config = dict(
    lr_router=0.000714,
    n_kv_head=1,
    init_std_o=0.0,
)
Below are experts of layer 5 (counted from 0) of a mixture-of-experts language model. Rows are named router (the router's row for the expert), up (a neuron's input weights, with its number) and show model dimensions 96-191. Each number is 500 + 40 x the weight over its row's rms, rounded and kept within 0 to 999. Numbers have three digits each.
Before each expert's rows: a language model's description of what the expert responds to. This comes from a sample of Wikipedia text that the model never trained on.

# expert 8
Description: Articles and auxiliaries. Articles and common short words opening a clause, such as the, a, an, was, is, he, also, plus paragraph-ending line breaks.
router:536428537519535523550538515539470554502589556445526473454477465527572584454484420514536500512541450523416514500458499487525510443469526483484554462538450519510470525457490502570456508508540553521605439478502484479457502501497513520434524503572516494439514491582500529443582526464495464485
up6:472488521561486550533488481480432463496554527485515547518475456433512482476515546486495472474452534475522518449535410466430497508538493415576551508509509532587555560532495464567517527404482500549506493494543426529494485502469534586489472447462479519524531544486559530519460537562447470539
up7:561404508461470516531510484525499510450489494449462473445458426435509504566500455489553590522479436539446511493465532552567540523505588513596516509506522491590528440497537470530479535501484562554464473517531457495490546466442499498460507482506465537514517466522480534485470534454525492550
up8:505501483542511573527513502556509505499499460468556498539454479559451512527470422486476514473537484522504543509520426548490459488532462504509494539507483503478518567439526493503549537456486526474460514468458487432447524471453570501409409468424535542540517526509563556548456455546496469492
up9:491479518463499454514486456466496495551490523518465509445554505503503557565446524517508493486568509531489467553509442506467544537510511555469483468487505520458440509505425538538448516412510434543461505513483541475573491539465547466504398527535474415471524527524500530481518427526432498562
up10:507455517505504523459547460520533499485486557533533483469508434539529470477420476516479447466477511522422507581490485498471497545554542499525542547536489500494414582498450556575499493473494519500569485568481439535551528521591530348490491558479497492392445492432441483527564491499543531455
up11:514567463545529480505525560542467472480496563439513475532540524488573506419608481464560469504485499507502493489489569452479487443524487511451503510531482458539538444509587514471519541547533534537443423504472461424481513505511507530533515498494433443555544471458498458386525507521462414443
up12:540556453432500491542512483500518502500477476436449550548519525550445494561463497553437506532575489471497503509459513528525451448469456528453454467491527535511474507560514505495473525607449465519470450487481525463443541539529435455509542450476487463527458507467504463485482513495512445448
up13:535438463424507500446527453478475490449539505419501508493504512480519400515497482494530478482505430487503538500505526504524450415569555510531512476572476467395505541514471503504548538568554537519467404519519473427554488521499563482499471471493551507462535532448511440485601452500579400464
up14:452555547493513517505515472490513481473507519566496486506477453560519584472503461534419495474550476517456496532435552543492472487481473559508492537514458505494509528445501472438522528506531456534525435519500525517415468481489529538512456444409448537517437492530556539508555538510547535499
up15:494512510491475494488437457559450516457496492501445470583467514451488491528492545520567505615485482552524555546484440577514480534491560389527517503517452487543444533419498466513557513503545466435445501556535547535497445452485489448514446559537521528508479466517508498494506511427552614494
up16:498478506513478546590452551554559584501534526567486489550550427565464447551530445521525488532519531502545465488521484514453476540471530440486473510528409554491420472442529572500474501509544451515533399443481476578574497508487484478555462530477487474481468530481536507494517450572505509447
up17:595451491558442541548488541519438532512454497556473444449478461496536451494594505417512494514540477507430454481517523486552476549441496464454448509538507553448516507478519439524525541560549538531508520471520438498504503554460524473519551484457546446454508507520561500428531530548496460436
up18:534551501478616438496443545513543495409554512449540543547435600487568545497479490487525478442512483472530517480481504502486420510474470450531505517499475523499515529515536498488485463516459502556524439493419455500454504463453515578544496540587535457521511462467489542473512508501512542404
up19:549494462495512512424478513489468514534518520396467454398531532465469490550439507564488494494450538525496475555504474488427465489545462564515540426494459520573485549520511549489483494516459580481532486511522470542574465543567431539495436595498497530421521448507490533491559489505458532447
up20:507528552497552469457424457500519546445517486455502514555493521440543481564558500539530434487556437561554478466507473489539505489533554511465506466449523532496574553473491505457547463456592457520540550436516499417508542551460483479479613450467521474518524534520488511535463435542475489547
up21:504502530524446500520548471575494442489475523504467503599508485578495513523547459503522494455495439472484510545546422514489507542503548417511473526484489463505508497430593565480542475551541571420546532428531510548498501464457495491499442492466550477529494503550562566513511508472570497525
up22:538506475434503572537466490509507546516463408565460500515527474466521525516479486567549491543508499516468523547470498428537567473480576437563444454540578519544454504488427496512508550584552602527454557530529474511546459514463443506559531521560530459493520520577550522461521489550518537481
up23:534482524498445459509511427506470477517476501531428504524534475531523526519493451467453466458552501531520507585459516449551429535554532508453457501538484507487435536425432414568493475489506481531539471487456400547470519535516549477550534475519516513468598533409551536537553475486512518509
up24:500529529506489517480486521551494433438551504430510497487448561464443536520529534488516500473433440447433523469506553463514516449473497465436553496505575522571495512501510452545507549545503489474458511498499520458467478568475480477497558421550423552505505504484484552516587529494507552413
up25:441490469470514444519474560511530499493545489513487525457471447448467553484513488533462414461500509504494530535530450507493431523504524458567564485561468593572513505565462501569534521488508556454475543511474495408479505482522535552519471459521479547484460472549507467455514477527484509454
up26:527536586559566504505502530484527612469464482458518521533488514440487419491435524468457520512486479425445519569457535524467533507458483593425506536548515476522539533487519465581501467427497470497478470526532483513564443482514499475437435529496479507423540514506504450465565531500525461562
up27:472532543565469556490550486478521532538425495497526488517392493497525560432545571540462612529478509536576532515490489429455468476523588458463609462458535475510463517460507493518483478571472457462410513488540522460477568457468533529512522458516446488469553484561514515491466544487508510480
up28:507457479481537547493459461472493554467540523518450551515515453464492486544504405486557493555473513535450529478513544502449492505524578474471510448520458519475486559515460517550478502564459490520552456452424467573487513505505449520492492528552480534418541540547441532419489544478562533542
up29:496526542555562524521585513513519545571548467536503542514471405569499521545462542489556476488587480475587491499468489488551499451545577514471553489477494477499502490459534552477463539495500525504529498518488464519537493522456438464502496496498484499528481568578548539501547473519497459538
up30:482493505470464504480544522467518509514481543509526564496489490473530526490514510447480553467532502514560488513482507463504504482509508524438592479489464467515499483463491599557542421503480477491569510487478551462457535543456488467395508564512520493458499479500569526467538514540509464504
up31:471531491481469550523492552427458522478527485471519490556410472532520500478521523567501511448545514500486492582505507453484456572519585484510529549465528480486462488510472468498535506453545550487483485517492504508485433430484533508502530602569489497568460526497481448521455494434463579464
up32:546522492487479548536502450582456503517526551504469465576495464582546410535523424490472387470452467472555477503549491470552498499441523512526413457504529476552492513454524496569524535520510557548491520429520449500504490501518485470503510586522465578526491507479441428465521559466483569429
up33:491515491454517494524521491506477496519496530488451532476541444470481545533550512596533535568496494478471509509428555528426519521550545509459499452466465482479469496417479539557509497468488439545543562508489482501496507509432494446497523430445616521543532552538514548547480499454500538512
up34:573491534499495486472467497534497596487420528485496538529480452515548515492502554517550457516512432551444505567493513459509528503499453476442434503512493477543540529502513496561516445514539578588499469509495477603558531437450474476533500505467468469451573509566489495512510450523501470508
up35:512543465525478515427504476483571557446508529522440516531501459492529555527428496534475479481522441550458476453469508520519464532457515526557502445511458553572520478476509449548492510464491578433598499494531494441479508542534476437492486489429573427535481509410529507439511443514512420475
up36:478572554545526511522474518506432528552562599558449504456485533580500437476445539439490449518509477552516467535473521488560530565448438513517467466546407487526478456516550460451440531489512478548432551500540534531512568477536496526512534507457471420520514433505464532567502581462487561483
up37:533459513506484553529468480466416516523489576487432511467499421466444509570529517552510524511543477567521481561423493453548530437555449572544477436512510496549471561529489434469473482434484457529626526546567474515518430535500439497501446519529485532462513476538465521528533477490522542568
up38:494397559524521497508553486494492538542521440511512445498466383492532564488515440438504481536497461477533554512494454507468475490412455565467570484527552524499532566521498596497489513527490487565437488503544515521539447441509445559476547463454530459437520508518480488491474480448503440491
up39:485530519452506433535491512522491442515486520447530524516412532496472535524509497516513426484528407428490415537608460521513483455571494532495551551436509412478528459466480523450510452481449432476516473545473562502466522463500537512480510543564453499499489536509424452444566515502463499455
up40:539467466480502503515473467491478609545490565467453532531553488467523479502488465549508481562547530539426559472495502583508494481541572506538586532424454476512524514516510587477530446583474456476539548442505554490464516536522519467434524498558487396516469446485441519485433536462581527502
up41:474461460525521592509526457447516498502519512454475536536523517487453504531488512504500509456509574527533488473479430430484438451544525421526492542480476515475439553480502507525563439496518527565537520501549484490499521486444504521528500512540507568482509521528440509499477513424553545494
up42:513433515481549442508563471488517539477533504535468417463529448512476504435435493480500493504510499499489499492445429500468474484522494496499444490512437517500530509485453497602435530521475508547514403563504458524464469512456491477509503452552495542470529509559503545475545525506581497616
up43:499565459492475527512546490522449427512480561558481475522489481533578451537478500527445478478499448521541449474565412514470477506486526518446537436543465460460488555482486567546520465535565373548482469527511498554480524451447493548514512510583440519500442494522530537530471539490491488479
up44:536508516510524531550453516514495407464502480442477553473420496498567508435481434531530477539539469486517520467469452539486518476527440499504518496522495491461466520442512531596479526502586544511529515558451510482512533491486528460454545524502440570459455480549570509508518495463429441517
up45:520576514492451533572475492579529543494492479512451534522479493501488533429525484506422517484511466496532528511426452431512515435478474445495553527483474542563579507460479473583491511449464551506549471508469478546467560531480475511568545529543539422520580500505474502492484570462420492492
up46:435472594528480486536491499488559422477534567487553476448520413482468531533512555503513481448539505471523511411486481483502560472458485470507529487474522525494534483524523500526479538500560471490518509484485510480449473484541552576482552498541472584448543446578513487470445518444370482448
up47:479452513454467519439457468463545557508505514522505462467498506464543496465475542483557513582474556465485588522491555520491462468522512497516552477497486497571467521501405526576577389477464499554509426480525508493567492463473428535514510556488517482538508537531501611500561558517459517500
up48:474444553528565502517467466481568491580537460533475504492508490510515484536479400510489499462625496470561551526467424450511533543541519484450501516552487509456453456481518553554455588537506461496507529515505453498573522524508548503494501519529485509485500503500478526506496501517496448560
up49:512521453504513493513458547469504543515477481488505552512555454529548478507516451488563526440481471518526509558556510499549520475488468502527557530539432524574417550511523561522490473516512600587512505436486476483469532517646480478445511494497501419501520485500521453432478464579511455532
up50:512462614508488481461576417518502578506492406510509501519529506541518555421507536550527559505520500472499509533452543572481581546521428476505548458450497541510525542477511499480464534482554515527572476442523509547482548474485509479550426489404456458525555507439519465518457497472500538498
up51:528421518503501572484513492479417461446448517531511496514467474455530577561519450565458489452531533502493451549546494517517505547514541525519518502512568465380510491517527583451549527490508557532450431463507500493503539492523508491441542504507492434460484504470495538466578516489586470501

# expert 0
Description: Dashes and capitals. Hyphens, en dashes in season ranges, opening parentheses, line-start pipes and single capital letters opening words or acronyms, e.g. 2015–16, (, S, YMCA.
router:446505471572530592481496492513519570545542527550496542484519483458449520504472523523541434538555430535459536492450517515457459495391432503537574488481452512509469491515455521568468536509529503507499495522577489509462438462476507508487549482562547441476513525527545513477483422528401506436
up2:495464551554468494487528486529527475503492537544502504463469570540596452498434551451485522523519466481448505530538483517484503504522570505424456511510419532595482530592511429448524565561504460447502523472485475535491474536541571511488487585447517444523507547482463487544438491549459526483
up3:559503503538484511508490494498514418513483555479566472512513542465496455488495469456504485494510481379547522520539496560462460424509467596526553475505506468501439479527442529491500548505505464537526576553540483558486491542499486515519488525524474562468592518475528428502483425562478505461
up4:470554491554542534451525463502472537481433445500526505433514513441533504522456516545519443504515501445519512556515464449573524545431540514468564500475529457553463534534496527543506489499495422445526543572486513522546531530525439495427491497610448421438507491530401563527537485415543464527
up5:523497490553518526503510558398496540514437506544528546467457382560545511461505482522499511479505471547487474502505510547490492543528500606479498465563527484513540506531557489537480480459480497484562585517535489507556539512505486557536453514537448541439487540517522498446466440544487444451
up6:488516500449445520509444484492472524476434563451517485522532472493531500495534546553560509555564469513536567503485485495444522518525551508443576555459486436507481468502559573465459456501405472460517445470529498505454585471493488540527518559501523402492536449470487557547506468487477516507
up7:466429497547481540485498466559552445538512498505468446481517503568499546420549476470511559481543472492472522527506475556544504538432509490516519532513448500524593435504450462621562497552442519534533515502556510510489510493507440489470475524487474447432485487490439555487494445477525534414
up8:544458454525526463458519474506502503537499500457494515539433465549471477534505486523522516517486523525479530506483515533483470457512508450432478515420411592484459488500453497537556481536466552478498437494518544452461491452445497482468459534494559608498457450548549483531501495507528539521
up9:432488547480543535521548482546524514492535417507500501480496434404516489407488522571543402481526438564405479446458509461500558490454510469455513570487487540499488497501453519546540486538467505509488549506476498429544577524513455535466542538570537453486542554485522493483480526484446520419
up10:506450525509465518552523561486477538457507499598420526475494441452503520481527537532517565499480521474503436584495459471543498521417455433514430439524446577530455431439529446587537495466507542477493567545499507456601482496583474504501520495467526503434506539511473505492528458548462482497
up11:502555495563539490454455525493514436526452584540461438533504506504469521486484475508513438569491551455499540513527512511471496477490545544421494556497449447511506521503442475527509493435488434493575454484499502505425517488468511566523466533511471523463554440494532446488500523523475509446
up12:586487500511481432471502476513412496520483587518525471502488450528530548498549508453519466543479472561423524528542414506366453421529441494503491489562481525525497524486478473554527483519546559463483454453519528547489441450517527530523445561504485498458451549472447571493507557514496501424
up13:435470406513494498543471478505510494476492554536503481541491560540451569491483482534476548451473542452445529454464508492457471536510455537488463484454504512550526585531524532449497487498445494502490535558555460589536422492472594500514427438478483490509523461485446500528444486561473432471
up14:498444429583459516522402468522534458524404468516474449435546472440511580522438484499501457550496521488498554547431546469509474559532489436574517509444486538499467567470470560511539532462499519523497533430542507469530508526490517485515506534461496498497560470529460571461542545546431537510
up15:515518489493496553467442497513533508513475488489523421527544537454552493476520545528538509539516462431511527495470549440556534358424447502503560481445439504490532495525457489524512532454467460512538514512484497422557476508457472521548529466545457427479454483556518533472500450424467446523
up16:469492473505472573479495443463484508554465478486463468432560476582545454469602551440519481535523487535551463528426545515494441514489586453580520502481531489458502411513517617479506479470486453552461495430546452492594557516482545497559464491511500403452475532451482534521508479519540527504
up17:479455501434472407475497499436551458641537516478519483514609466586505550472510510525457498546472523525457462490501547494502541476490478520502501505514510530485483469488491458509494455527458508522420477463527535528470487470542449478440544550468503513525527410443551455454537442485481527454
up18:466544519564461540492441524554556504534482483550506563461526465505533536402537509521518534537511497558471549493481470546475474461542476529473548481388456502489463538510471517457536487465439464533485463520482462478489531480467452551514579478512473582468523500428527513459469480521507531563
up19:482561532542454505479521520584476512565525505527489470488479423451494513423536469520477516505520470523452521474443472463513484497466529566503514480521514423535485462513548523484440502492516554506498486537543470523584487483462495476517474486383466422470568453559553517554550494431454507490
up20:491530557452482489537491554587504506489536500488552528486524564552501499522481489521526440567472516458468483454523428555545442522507466491593524434495558542482499464505637519473462493516548513471442493434491457509495499459484472457491482467522490457505473537487551451478472471487430527543
up21:477461466553511456511418443453495537435490551439565494580430526437506464466493518402488491560460468489440506529537485525480415515454543485467609563548488522531516484435531515574534434479511580463457601507549533429494500474471571536493458465509434548466445511512499560527530573431501516493
up22:516429513487509488500532525440567501485567487569489517451524453555488455540422481569465494472499510560528515483507489583551466555437498521602548520437555541522501491479433522415482545538517543568497500462413452518477517526550539492495510484477443489476530539436590501528583482480462480546
up23:462539499460467519499495561402516538501462455539578452502447517550539458445528564572514499474466453506458467476530452507564537450493492534577598456471590540473495496532546447465462485569564544482514492429540505530509568491485509515442499499526568466524542542498548444443430471563531445562
up24:484545513506498457577554483516536501526455509579406510413551467465456464453518509472513430467506555480553501521470546441519478557482444617565440523508445478502481509548525479539486494536562427562557515521462570473461455473502552523479545543523460459449531536508425541501528471483491406501
up25:499470481516549543445548449516504508426479474516437522449448479511534452540482600494512503542516460495467498510432501565574550500454563558484533482507547499545464502552541514550460533534499513412517506502516496533434443475493549479566531498508555514528507519509551502511485446521516465493
up26:508528536484562434490492461541502507497443557456521542474456461520551449487467510468521462518467416512548465520402441516443461564516517488478484472513471459498573478477476527494515505504477480527415468533555491464513498473534467516488496519605501520505481511558494536553450479456558571514
up27:452452479485491541512491549532591419537515530505517517493549515500484578467508460475515457494521517484502533422451492538558398564414486495486541503490489568438502585489492477511489452464511532551446504454502483574440561488488504531498499478513550433478499503544497553586557546417461509537
up28:477481493488548451549491500464430478470485523519442560553497532549508508475491548574518476411461536539504447513409496537494459536469557455509436475481475471574524433495428492550451498496554475563572479525525537527543485485472535538464531536465460471444478463510554527553469452498500442508
up29:474507585612480439492436524470479516527477541490517506561430571426456536426525461503569468513447477583541553461467467503509483406479488504504564416503519540504459521462520526508515458501447414525555476493466538458561476448467539544461490527570436505459567518541500463525463518530511435509
up30:534600514581481524529537561519493427577489492487591482449491526507499493492526521472462425440548482524519454501466503466506510481463486570560579496455450565443450555446527530485569437480463530432463483531483488546558429536518446471528547514545514521477521565450482499472481580487495551509
up31:464549505535544582436502471529498545455561477502553557491510458528475464432527507470542460464441467496553480518509523547482596503441519522517525486485533491565562469533533497527502517480529521456516432530576486480518486511447517507428481542485499496471467490420498457545583479487547502527
up32:467604481533555497541540419504547455440551449543554483484507510550482471529447526468419499470427514528525533512570491476499471450490476525425498439527470493492565484548536468490489527523522521503515448528447534569525414541502489528533458437463539493439442549478498527484519471556496504517
up33:484506490511496501477546518467524554469457523505401484521528529565516510530569533541519541511557557509495456478514559475439497433485485512445475467485535457493488435481523564491514435551557511451538470494517451499472494518463460559494568493507580553531509499493546480469517462497468449450
up34:485461543546508548448450550493623455507472572531572505556495512481508519503498588468475464439523454533470444493448472490610451451419527543447600462449438484514489529511610566544495494533488561512445491507486559479493533464502543501492516556516461530492500527458531448530497464484464512474
up35:446516508444535488465479517534469569459537475440568496485490440528453501395499516448569460513466463518567494562508503510523454509501532468513438454497456435529513540511478521462478412582452535518510470532474518448484535545391549531555500415565524465589538527561464486523543485461599483535
up36:528471496424403477581516477565479582497461524495492544472500490459533529565568482480519443497502525488475484436444455553469485472442483539512443496534449497469515471500422456561489603446516475448457449538543523462472492527521443507501460516436490468458447509507508498459497532526589486497
up37:458548502512523548480477520464446502505486446572509501600491496418467517479424556507440491499516461448461555523463563492463453484512535491505416535512433530500520526497528454575530601496477517506476468543470524556552509467468588546504482507526491498548483500484511564510528545536519561528
up38:518526539497470588476470509495516456475478497459502554513408575574480503497521451545478483540495505525408541477418479494506506447427468513479559478464515518505461516476428416522456562561508496454533487500478505476483456479521465497504512537468430483536463452500561413498549460543411490484
up39:445548453541507484528514517468499501491523591549518578492520504488534513541522484473457497459448466501528444452455481500529392531508429520469550514488472533556508454534526472456473497462495507513545482521561410476466473504488495529576554440399443499486501575504593563438495426432531461584
up40:429556464502444499519501506457548506550425497526483482461442460501528539438429521541467493519473394462487538483443481528526488531524499516440512527506482435492477530506492465522509548468472505510435450521460489586511466447453554459427492458502517520536553565547493504513509469512506489517
up41:442529534497478489461459608526515574547539505549502446569497505490460510532531453581490487513446499457477466504516506515594477488479473513469495475513488518471453432521542539527411513478550501499489550507554480431444437443522566524535533450470495512407523554537482517460536446515455530519
up42:479523521570534500450465482588508466498501438465504494514477517451506569533444529473538401472566463421565547542428487466490473556540482571509512381509482552585487501506545498527507528501512495528474524453533527449470517487527575539483453427505388556491517545564442438498553554481501482503
up43:473517444488465475461481530486474479514422447495546469523491513517551532463468537574532413444478515451444469518486469530469498475531512535535545492500520518468462551504447448484497465510466497560494513466514444492560448542565486504470587508441486461483470563497490422471469496473443522479
up44:493534502487482529502500497531491477529456456473481525494489461467571490502499513503512468496561426414453511409466542490474514586493560486468499461407530501490561419540475550533510552521474517468459471489507516529492541482461487524555581469483501470473465535469513550469448423473528560554
up45:477473468508516519538510552437519447481487513526529441467565581495468485555407455556529428498515515478487458485519526583475457453536428560451554619451535518477503550574426470524555436494551500525522461581521505478468564475575498476484497471547447446475433497484510538493473464560534468469
up46:478455519507518528500522570465494463484518518503564463398552430417488446490483572518524491566540519524507456577477453533531520502521496472520425518444491511473524559576489503478494568470460541510439520475448444555429463455494475536550453527516533424492462495540506510511459525528471557517
up47:526557526543524497511543417506506604548527541446546498490521561461520447466541551471511495558485543477572559529499458554449478487519515530401492507460504521439507506482482449543513504542522440491465533527497495496483464463545465495559503523530528544562473475457439461460521461540483508466

# expert 9
Description: Dates and numbers. Month names in dates, years after in, decimal points, dashes in scores, degree signs in coordinates, and civ-il.
router:416456538539485517515437491490576543541490467514471499458446490483455544418478463487519468527581388422520542509506472486508447511456475514440588453496494546497487444479569570530524464561545554507467483525482534574530538550547506496477483478504516492483507535547518531511496415472463530484
up6:541457504525546413479513535523465518535460484446537445461511506498502484510531493513548481493425517555554495524502509433526450492518454561438550476447528526469539519515446522526466441533524534494548509472606478561517486573465463469515522472501510518487462553498444516439470393471519485536
up7:471513558494467423450532480468506503530527467413556451543513485519509482495545549490492467569530527535499530491471482483462488439530450525511579556475518514520541501421421489542539522533429542487469488521447563540507540534498557482493426547532478548459554447504501530541478493550483583466
up8:484453435434452517559470593532473504504480465517433495466455450532467533500556493530514448570481503464513470476538478540471521523520572587459542505512499458454477525490516531547511546461500573473442503475514499575491587421495495534529442492539515469503568466499536477555517436504561394474
up9:505534547524501523449472458535442565443467563476551501514438552507526473516528472501577487468504486435503426504505534503433478502413486546547523466530454518518473493551566551573534514608507433504484479485486439555541492592516485491505522529477537534569426495548514481518498458463595514526
up10:512455574506524488474482503434475417474487539477486518521497507498557521479450464498525449497552451405526507553502402522493446551559557482439599513479484488484537451599489550466521509471580528562559491460544479601521498448515534439464454447521455509569495478575493553551434504552484542468
up11:534461512502510518574491608531456554461500512523502434548478570567450501450547477535493467535557483447449587474505478460563443500498520492447510487525524440459534542521455469547531465498539490500527569479463483525498480495493562450515441538513512579552549533526480512490485456484451540503
up12:493438489572486467496451514502501443551523494568557510473483483507432521480509554476477497534444486499404478423555426542503475519559418517511511450489515545501456511498480490487538491510472526477543552415497485477512504530519539446513494506515473515490491470500488520517495470443552493532
up13:531504522512476507503543462489494468553471567503492491474567486460471523473557480461586443511506465445490509534545531500469417540499500530535463519444490495531491517469553537461437486561541458409480479445469566508506542508479418500537512469540560505556515555552592501534492484570505466472
up14:557495535551530484528449447512540536482518536476514494414537493518491552495465568497503542476493464436495503548437485443492530544471460459490515443435469433553530518482450481490543501499469469479460503485533601468511480541494504487511466506491484467541518487544487473447414473531423500512
up15:538479452502431502459435508464606449498430432494528503515491523558559508525495488516492470539548464482507521505509460515427474489507543528536531489490464555521494505482434613504474506459526425485546513486462454455385529491547565498499533464573543551503513516448466568504552528501464480411
up16:478474427478540436462497462533457516550485513496502468437502450588564498507479563505487527577548449501494526517410422468454476541522494549420489476536515546480435522547609569520532463482492487462501499536516470526524478474513525564489439506503495444443497522495530576528481497502506501501
up17:488407524495519523452553475501576442536488471487472523441487494460507522423495530553485523460489508525474587507491566500542516512444492516526585464501491477476448434507572468566463494519598461553498607492498539572503512508535503498484431453479531475408516525594471456514455489555375523459
up18:508476458548514454491421474535537497563465551542522467438492499502460564452516513553531427497420525482515535527499499500507515555533492485513495463528512518554465503520527464485477527460471526488519479477542478509534536513502505520494583491433506482416516548520496477493549538485522428537
up19:571452506483471506513482561484529478517521446471426586506457472453450515519506521444517514492579478461473549482520480526584438513489552459448524520435466486458477455522466509545511469540531478478461483523551528506501508525476493522504531461553537495476437527539523541542505530477531440468
up20:472481459410539518555472579517510417559479443525539526476516435596397491536515499419521425453469537497525535520545493536454507455526515533575551520461486490468517476468521481463492445512535426468498518557516543492475505564453497506474583494548516492529545452534514454504529531495474451418
up21:545518467532462542530503541449534505479495414538470464463497452495482553653551521579495418425541512492438475525538548473457507477469526548510526464474549581510500505558538516498518480486528531522517535530486483539513490502450515476505519482541464463515474518480488574490479471564504422554
up22:483511569492528509519465525531441582504444540495486521455442508493539505437476473466518506512433497505499560479538449483559464499422526446586536505496523570490550426523526475545534495549499535438556509479544505557572460486497551517478524486487558549483513502516537512507515504478517467470
up23:471508575476538421494507486496549538466485453687554528440536545566469606521479506470489497431457534525440531509467462469442522537467507493474487523529455461523525534478509540459543506522510523491462455478507550419511509399532441523508561504459503495485501536471463500504526490494446547539
up24:481536496493432507507493446540534519542505491469448461502523535459519560452518525543544538448520495495513531516506550448509444489550569508526460506500455527514434379531561531471560512482457446453526511492469490557496460515450502452502478449530528455489516483551494558499538517523508490540
up25:489559486525453482517526447453557494528444519516455546469449524565474497474502483500441457525528450518528520520418478482435432584514448514498517441499476560522467476519525482510488431527489458517452446540449557482555559495552509476510501473479461491460495487451504445569499425478504509460
up26:541463518452540535526504543549620503569415555467458444440558467489478511468538599511522447526490493448509552524489562472442489454456445504442471482543563492484507464441501481535516537473494452503473507520430550461460446474472492478475448507483484460480534521501549557475532482459548473482
up27:529480479635532474490503512477489530481491446534448445486460553528536489500511501474558507484599434489551520541485491425476498457436470506398507506508497568550574492473524522524523422519517519466526427465522493512384408555553474549491578512497491499524500500547517493537524559551500486478
up28:477477467465432455534449507537483530525450498485503508461500507556527431489529434531574549504509504499472566483590476433526429533429519506532557469506541499524437476466511478496531469572474449471526498492506460531522471516439595514564500498463508486543530509492516467458502538546536525522
up29:463488472550486448487473541546486518495512419517486446524480497484537540437471522525464470492541483532451491513479515437505517488559558613453538427528494501478531436469453461502529518555483514525552571588501549599512450533478530583459424459591465495558467503548494494491478487472408543506
up30:496511513459516452526475533534518520446604474504528486555474509486512523449513532440555533482531467500440469484512554494463444504530453521486607429477485525551502558434502484515448460473495485467464510521541529500424512484547494532548474532546500448466530552470561534505427538560464511526
up31:491483471479436566554472468611490545483564458531495422500477468488545586475533500455535514496511533537505421572526508507461470548484491501612528405513496508484607517468514516473482435469545433499534516437523526556559519489529463512515496457505452495493570558526484582516508486553530520533
up32:514485485527533498547468492482518457503547547618522514474487461521447480395512474456533512502527526459529486551470439477470480490546546490473488528471511553484460561438454518557502513534458447510589490481396447539556473507497476429434506456472501514454502532582458496575594514490473534493
up33:448461488567509528509506535492504501527432440498535442503529524537520480504521483490415494488534442411524530557472519455576570551538443512468524516499484498515569574486507482515443535511552468516561491489478431430498437534551514489551478492544508487476422529501503484417465586490492452521
up34:513491512586539486551538526522460518360463545518492537515551512492459501492473516543540497575516536458510542497550495530554547485390431549479538451489442505534521472520553531533502463461522500456502526537589538489458521429518434515555460438525458535409477493525472517541479428562510481524
up35:498507473489441539434445516541560460477480523540456507525510462521527513493458493484507515486510444467478471460491536499487523506483559485467541499461455607562538479491458465524543456443448451581504501560536487534462554524458504549500523499522506513483558445543553467508503483514433459551
up36:513465516503485546457469469499538476515508512446439532474539414552480507509564503525441512505489532544560490524453515410440397527406477519586525466532456500531492515452488526500464491507494497476500434522510516546571557560496511502515495458470481532546462509615541549510509523518520514528
up37:510392534599486494495507545466506520464481504462523492454364511478467519455505527501489473501515443461523488463448533553503436552451483540488510551535580532521495373512472545580538489503576541517480491491504528541531526503533489505497541446481474475485439519523511523480471489508503524462
up38:541449502557502401541575460453487483446493531472459510506505460452485482534508501468536445527544489468495569446494499498432469529460543481426549527499501564534493506535537461463468470484531425511518503559498549534506570484490453506515472518542499455529498502533565597588523470535482476520
up39:443475551560522509491431443532535482569492489455471520527482486473521512475484506492463540498482463400557506517564508540463522534521509472464565530496493530503554494542499525534448616519400442530512479496512487485527483524494464504505484517525505520529510529505436554472421469502518406547
up40:521525479474565526498579528464535505503457472560503535451549419447393502411508554484496499479538457490438431538491476502449518499502499535525459504468464478518498414524544507541552463481615536527524476496536473446505524597484554408489576478543489425489496539452542484483504401410480493520
up41:455508562503508529567499512503529549528532453505476529500483608447503511493542469537525495461547451388542578439476446480490551472491513518508438491408529501487476443538407527488441452479492476532551452390479493486513500500488553529580449526527479539419450514403514458499426557485484477541
up42:494463526527465538532424536475532551448558470451455504430498523499434469462549475497584547549473543509530500507496552454538458483575474459517544428483552518446467484489442475526496474476461516582486538486596512520467451458470489477485580523517524512537500491425515488472536497489492501491
up43:494500514449544509509524534473511514492493461542511488537452527555503514537480491452445479457461412509485459470515482472488465582485585448447555490544507502485459491525428487435501496480565580516531519514479486540515498521543587463538492484502481492534467482506492567587457497499532526509
up44:440482520518441618530490534460500568570489544570498461477457442480466507431476534486556542528582507552492529485533428511550534516527454502557497468513515522516435531488524431490592487578526596530484476483555480547457560548493473447452514486502449469515433577487497474573581464519461553531
up45:480463499525481471532433550500534478490480459509487488508497512572559505469518542568412561481520389431483532478503517492423478494484494492476591506517542487527460469455520506482566447555509575555504469487488533507394531521459474516458561424482514503471551527531515466477451534589519468485
up46:518534517469532522531518495561521448460499497495515493433481483464432572460416579460516557492533464489567538497430503480431484503531577438441470521450466528522493475586535552500524483509508434527451438501471536519490569497480495496530484532490456529493493517608514487570485488371537440521
up47:477549561545551528461470464491517599514496459517539488441559569493511520526536452526506499514502475563496507526455515505508514473480524514514510546480485608455493484497432521452428527481404452445537554611459381489475504481450508525540429438511457527566570526509501529478456566576521451521
up48:499409426565491530522465578535570489522511467553508468507557509440466516485456540518506511503453471489566586577528517481475487482477509505508517490479471546441534535522490491481466486519506448529504466539521396518573491511517495488522526520496521455443514527462436527493505452487527428475
up49:505455435464513538407507533561456475511511517467509524490461561537444505507475498518476471499508528522473561509451453526542464452509557538525466405500532534452468555522514490497507427582423454483480512490495530463572488452472512507498460539458545424529531514487479412554504468531487572482
up50:428592519507504467470511526431577501492498504580554533475484472479508528464481494483454530522517443436536473512477496510534503456461509573542521462530513499521479474462443505503430476502524542449513512554426462566532527582500537473484463502520522520452475482545561428473505449487534508601
up51:467527466557472525527502482558572444551548530536505534525491516453449579428534559502522497527466506476458502531498526415397529499506546491562483447486561503498574410494480520434527499482562478498510548456553394514485519549455500487488501476431454485487506470497557519489503452551481527522